Weights of a small mixture-of-experts language model, trained from scratch on English Wikipedia.
Size: vocabulary 21826, 68.5M parameters.
Experts: 160 experts in each of 17 layers, 8 picks a token, a softmax router, a shared expert of 64 neurons.
Training: a variant of Muon for the experts, 475M tokens, 7251 steps.
Below are experts of layer 10 (counted from 0) of a mixture-of-experts language model. Rows are named router (the router's row for the expert) and show model dimensions 0-223. Each number is 128 + 32 x the weight over its row's rms, rounded and kept within 0 to 255. Numbers have three digits each.
After each expert's rows: "comes before" lists some tokens at least twice as common just after its tokens as in all text. This comes from a sample of Wikipedia text that the model never trained on. Tokens count by the router's weight.

# expert 92
router:128181070081112073111112114151111133121106093139118122087117100159128171111123156148127098140086135131075118132140097190137140145120063112161110130148181115176158155134142193078100146132125093124125103134107067099119088163135119162130184136166070093108137133177116124111172142077063138100114166124159141074079093179148113157135166131107140121137110066138147057081107120166142090132098104107045168119078204154108144168158139201131072153054106076124127156116091088097089124115093165049093130130108129120144134095092195144143160149152140146119156138081121144140089151153153121144132213076120092137067126136137123100126099138154130108111120149043128132110115166191112132077130
comes before: "0", "1", "9", "8", "2", "7"

# expert 50
router:125200157185116119125106193103061131150189116160125182042182127173120130087097136075072105134111115134149128145085093118128151108086135156097101155169096206153145122048090110114178154068130080109123072089114108167085129170138108143117120113153101138123141132116216171098143103097151111100113117126141138201183074132151136108110097126122128176140105113145082108078146113105187135109076129136119160111163158169129123100102089049146126149136115151169111175137079153069125092059100102163101110123116133154111121100160073178131108122144127116177143150166140089178125148122105107192144160124106099112116099089126132150157130195097143103131140145124129155166119143097149169098195
comes before: " ", " Died", " Born", " MPC", " %", " ±%"

# expert 37
router:119162082167097121074122103079141179172128126129055143141157123185130087170181133148153099140148110111172112108125106117215108120159087134138157168064137161149120119186156088141110192188090117187121152113122112124157149183118105170118179106171107076144107123111159088122157104079144089144108152107092164105116156094157109124126155083189069038093184139119108152186116170146143101070094112135068184104143119105093141205132112088112120109167157133075119172065110085156127138167092114178114100141132141161098183107093109115128124148133146184108173098104116118137105128078102149121099157141136125113085102137136133162118073109147092177178156157098135151111098150158105109076128
comes before: "2", "1", "0", "3", "4", "5"

# expert 35
router:177138147089146131105173091158089149164092110137180112147080130092104080113127147131122114158132134076157103092129122109128176200161104171110115106160146111115132111198070193154104133108113100093147116126194107145152139099115127170135144090146091135155120148098082122113089166067137073120094141194185112084159138106175088201141114114133142121147157129059107091145164156155115181144154104153146143100158163126054100097136149141159155128189149072128167136175160127203165184128122131173165104145182214072109101159100094166108139067142108144177141164110127184138100133122137138109088078124177133103109151155137146135106128171128128155126066100128133151127113186059102167143146
comes before: " of", " in", ",", ".", " for", " was"

# expert 91
router:118176127148103115160085131118146087145163128150120088117122081053188154101186160142123122134128121104120088171096162078080117168104127112148125124120120161169208126083149085125130117165120113111173089104157149122113124132156091094108127197107127095078132107124093148145179107118142101144161057130160187162160098119109141142131165114096084128154150129138068105089100156081103168144095151095194136145163141124154139140125112167120173086105119112119077050176153143125071083093019080124047162148103142146150116127146167139167101152110138198197119137138120093110143169161119151102176138171100139159102130152090143146125111141135160099170118129159092074049085160082141100109160
comes before: "1", " |", "3", "2", "4", "0"

# expert 129
router:129066116151119186109101115136179094138136134129193147103144136131076108109141067166152103100154129071143132122103091157107135187133117097177120105205141118100124093185118110147131139132168121145213155156148078172121111134088154160130131107108092097138129126070146102144068180124209130080085136151125118126100167119090106180150106138135132154063162147080166109079102108154110122129181124153156187108145115185099128173116125127175099166129097138145127068122169114113184193175137123127131153172149127132153110182103149104137156092158096117160125155109121091126088049123141064081098117083082079155133172160126132146038102146123193060103139115135092152140142099099082159129111
comes before: " of", ",", ".", " and", ".\n\n", " in"

# expert 61
router:171100113136106100108061088123126094060089103177081081139124116140178111110156145177141157126141109080095133152166168077087117133113158104135150135113153109182142125060161131180063121161197137090069136138114074138138122152149051200147161103120114149100119120138161121135153145158117155091109099144174168145149084113110089136163094026115102090127109123132119120055065093092155170107140067141140145120081166131103157173162135145143138142108091105169158093193137115089143075155124161106133139166099109095101152149141207097119129168159149125127197149147172115121172170105078106114135160149074125126133095092131096086120145187153091112106131163094175154136121108167126085115134
comes before: "8", "9", " |", "7", "6", "0"

# expert 12
router:136136226154104141099099119095130111118131165123126117094140118113218098100162151179091100196113103110096158136181096102102131089127128091167178075124200136131138175144100149144133155110158137135108099068087098059075184153117108157164170166146102111145154103137187156150102087138088056093097157106109107114125130151170143088145090109103151123122120134140118138109104160150130162140138147166149120107115161156153126154174114103099164172120175095073159090118095141139106102093097184154101118117067105080125125133109154045124159152196108091140157173146099109132133152156151186136163142176151089121162215144133179095161166095131167079069092166126090163109118110173157145116098
comes before: "′", "%", "0", " |", " |\n", "3"

# expert 110
router:102091107139147138158167141133171132120142128205072139145140133084136126109164171179090147144094148119111131126122102070101138140183122083145086115094124157124125144111112147125144106199128157189115103158123200101196102161048105090120115155111193132159144049087159122105132142135122148199100133079161140112125141120158160090108175142142104137083120120138133147117160142108149111086173059146135080116108146177099138128089084171143152124089081137140066164154144103145145137140142170174109176136128114198058095087165134101150116094124078119224095119166170132160114098081154127119186130132094130181156132093135091144142093114166126081081117181115107112059082113081111144081104
comes before: " a", " been", " not", " the", " appointed", " an"

# expert 49
router:171139082142150130097135063192131158136153144143191153180142121151146118038134137128135116074122128070181128124142141102057101150085123164109118092170127137151105139161099172192103190092153117133153186125182132105181161106114164137065186157118097077066115125091098081147100184112114137055126101145093118137101123121141131123140188128105087148148165069103116119123120116141138142177137162174112189157123160088070146148149152065172147115194151115019156167126153140141133195157112153153108119165134125125126102175156132216175188152139146139122089106103121092115106143123160143110092114131089147110118116115149119110117133135147107085119128086102128142098101133111089135186113
comes before: ",", " of", ".", ".\n\n", " and", "'s"

# expert 130
router:160096132118108083155092125103126098122124050086139081167151131127153157068154132106123102126085128119069071103103129140153153096160113111139189086078107154095101123098150110115141159128161106177148075111113092125152113141062083131128134079085142133102167193151201145122143190122061112120129181137125113130083100082167158056131119133176159134146165105210099063121159185098128074133177087128177133160120189134077064184153197152151109130123091110128122135092151082133147180108111155162110173152156105111173156069153090129134162173125131154126140152120149101158213134132138148114154122093144110136151108128180164148118093091129108114205122194126110158132121145126120117131126
comes before: "0", "9", "–", "5", "8", "7"

# expert 44
router:090130086144081044135114127105090165082126132116120092083139141080137124174121095137125096191133093128038123135166140147152145123155098125142069089068147112136155142158109100161052133136158105185151103110088067037145098119074111182163168085126140074114107174115153144146134134081119152160109078139133148107136204199137145133136082087070075114099095066123109140102142134152180183120076134128205181113117163180067131140099144101136115123154086159129157144114120112131137138108104120130147145121128126086146078143114107075157155109156157107179131082089154192164110161161113142131158152156114107147106124156172163126185136131162168088092128099123125091141114150145097078091124
comes before: " |", "0", "°", ".", "–", "5"

# expert 13
router:140128181103087147160182076111081139152150115086133109153134117093057106087122118118112088129165044152118158127191151138114110113068103138125111101165118046204093081126088202166143093124155115107138170095124125147119104113153117178080190161105174105111150168109101120112088170103125142087164094111158068149125112157126150133232143133117158085154183116126141095104119078147181070111095083073131169134145095095102127150133139130133164118097136082089128119158125149139174164126120166112135129145158135148103116107124172163118124086169149128100090144131184091089114169073171121142082116119085132116125121162111132109071139139113149037098128160120161149104090120103179077188117
comes before: " of", ",", "\n", " (", "'s", " and"

# expert 90
router:148155123138111131101142086138182115128153123116128144120119115110131110156138199140120149098125149109147176107081149111116144115101185137123165114102186165122118118111133080164052185200093113119130095120081089112135088172091169121127154074094129085094122108129118118072160142144066165108138104107076098110144120066085091104133162152105169139123113139194113103115066145071126068147124164111103088129110181137123156080147097162171099137093190138107126142114131108159066116127084168107081147106147124171099125076141105103069086161099094167163142208126193179119189132178145185074129168135121126154134172170184145182116109092130159166183099168103137075127120111106137193106144
comes before: "1", "2", " |", "0", "3", "4"

# expert 159
router:145118122150126142153087134152139069165127156132083082094109086062091083110134188149152177154119149101152112144116159149141131127151156077160142132135099161103164187028191161084152110114096108133115134110113185031160151156126097088149092115143164076166099094121121195152137054130189143089114120113112134103133148139074123110118059176166116186127140100097141152142196142159188127206137113174126129115087116126132112106158127134147145143168093083140156108139090143175121117104090112134105138087120100085115120085134142182118130154104113108189145156109146133121148148132068139107119133079100099102131144170165115204155092112102157106150095114049154103190163186096150121140144
comes before: " ", " a", " be", " been", " not", " held"

# expert 124
router:102156081083134179145154148203103071100142107168150132205102125165132172129083098143158114100117134187124137120161124126094159105061164073081093083137085127144164116158149113147191089104137144155141095137179129092131184098158099088106120156099068136131068117102114137113070132139193144110130129163102170136125133169167064153066142150058118157062128118133144151216120134110137108120138182141128138127112140162104119103180126160130110128129104125140136112132139149116157100095101151169185103141089139138051158150130143148138138171155077109129134115165108134107193159112102133135083127162178089158081093141159124141083147159119133173036129145117179104097096103058090121156070
comes before: ",", " (", "\n", "'s", "a", "i"

# expert 112
router:195145162111142130133122138125117141128143151127138165103130174129117158118133157111103149117131135093146147161118113088084188142107080109135131120174126116119079153094132178148071105100123128154108104135123149094152096162152139058165104132154117112149072169116139137124138106110146117109207165061067190186163082082102151081133177140132140104105138114133187143040176199179132108086152123154148125109133066122128068124131127120117063119191117082149083138166157124097144082172139110166098121170147193162116112121190139172129136185143151146072164101100162149148134085103119135158098114105114105122014125111169163148122112158115143165137196084071092166133152134154072089153132
comes before: " to", " be", " the", " not", " have", " in"

# expert 116
router:104164089141146092118110140125118084125163104117155089069095137116097175134150179099155126153079170139165088133147146127092121153168115131144137102164135094163177191116163137155089146130188173118050140161093122075126131070098090148095107130185119165105143148094173088076112138083117105135119099103123126106128117098133124147162159065075135153100057147212114110102114109090210131129110117190120185072081150135094185151109194151141086128121093102150102089156121045142155093108087166027071107152151119152122123117080127192124120133154130145136169156080207129157118098126180103150146134149149101109103137074160126090151119161118092124108120157137145149129168131114129106142144
comes before: "0", "1", "2", "6", "8", "7"

# expert 126
router:132100114153125119117170118132122124117152126097105088144126128168129159143120149131115144125140102122118103174072082106167137068039144087156160171097125115108087130146118059185100180161057186164075102089141102149133069186095140100182174076130165128119113162159108073160143142164104136163088115167109155130130165128114153186179089140197095124130155057112128091112138089127146139186127190171172114087157203165135150088112154102112167166107121108136091101131121186181144136102157110142089117174189179140112164121153141089165103104138172181146188111124115135156176139126095113122183152102115119119159134122089117195142114135141157118195129104170056147138088149149155132124132
comes before: "0", "2", "1", " |", "3", " -"

# expert 122
router:108125201157129176119093177087142153116063118153096160081142128174145106131144082160078143131096108086126108161182124022133120130174094107091052146117144179152085080135119126173151164119126196127129056079146123175163167170140124139130141176176075095123135136133148120103129088102161147123097130149133125103127111104169162117134121098189187137107101160191123121118125105110097123152114152160084115080156147157104147147173099175122172124166152112140163105140110168122082114160189122169117129100089079089154141131133124155109144097099115126168140206118135111162169123098130126140141157125122151103161152156112166140168163124135085240084075139082068142110157076116184138091108
comes before: "0", "%", "7", "5", "6", "4"

# expert 56
router:130166104169111115109145117082169086146150086102140115167170090133122132131055176167145128121129150091073153143060130129143178120150143157111105181191156140158046120144145128080168157066151161079126108077069172123142166166134095156074120139176111121147102104144193044105124057128111184099144086134058118042098182120124141097148116123108082165148175121081113073139131069183119103135167164123147107159152147117121121124144116146126171143088161203130128118126172131156122199114127117148097113142075138094132114095152098149155114124121135085139125147103111122065051108150124166121120175114081176133112191138116107150076108129152148106092122130140102170099125173117138121136141
comes before: " |", ":", " |\n", "\n", " votes", " zone"

# expert 146
router:166124140142083145138092080154075068172111119108147093081156143118192117144194097142117168104183120160122171087146185090131141082134057133088124174134116105087137103131161124144079151135141169149152109088126108153158146123152129134132148112118075138074147104154169155120163135137092054134129106111140090152138119110091094057148097152114157085166161106167130135164131159105145100068098113167150131073173109117123121075098152155105132131069144083156153092086149106132123124134149118217074178121140082109131114124101052115169095099132130122198175161032124128120150130179111126172128150097145120156123156163068162142165140157181058141135109178144063105117123156107173138169106
comes before: " |", "0", " |\n", "1", "2", "."

# expert 115
router:126121158110130128139138123216136175152120157095176133055125078100133134150171170122124121067122170119131157113094142187109137186134125155068089087204125153113080121127107174155085097153111058186125176112151148186166146146116122137085079093122185138083128119170155160115098150155169109141126172149139141100128105080111132158169179092093177095139129154115159143077107150131128150040159152184169056092189092157138071154126140119095122163091148159170153126149154108144199132108140140132123141154177155147128089165173129097131161135119142108152128178094124120083055110123109102125108076131087100116106103082132127112118134141062108130140098127135139120098154114051074117101183
comes before: " of", " to", " in", "ing", " for", " with"

# expert 63
router:165129195125096123191117123090138102102126076092105172162086121087129086075123144076084109113130035145116173137136154168132153093098155101060141119114147047135131213133170143135179128118136163153075137128106079139183141128101123158150160131097091125119239107087095100156081154086140103172108142088092152081139134100129121175158112132110109070180116112133158088151176121110162067095094127180148114106168129123179135091119207142155119083138118113136155129178103086089126077141099145108087127139122142114172136104151154139112086147147176135161117092097113136153123135176148094139159094127101159150131093091143142119153094160124208117073088132152162136131160167069151132124103
comes before: "0", "9", " ", "1", "2", "8"

# expert 5
router:091132098140136153093108193145110131178088119126162130099099158125110192081123123074144128128156131119120129105137152156120096124117071128153099143088079112184111112176076185113115110135160130132102162070150169128143149081146161134072164099153192158101116124108106172122110151112107189138134111085093147199105189189181081129100136164118138111132158092117072148153108133178167110142178085112105202116162160131094167102199167092139151146146097121138137133115163140167177190163067164100160091109130163136128158150120181171124077095215105120123124099151112081150130185069170135103135098136173106119092186146173154140086144102094154119088154091104158112111064130113152110171129
comes before: ",", "\n", " (", " and", " in", ".\n\n"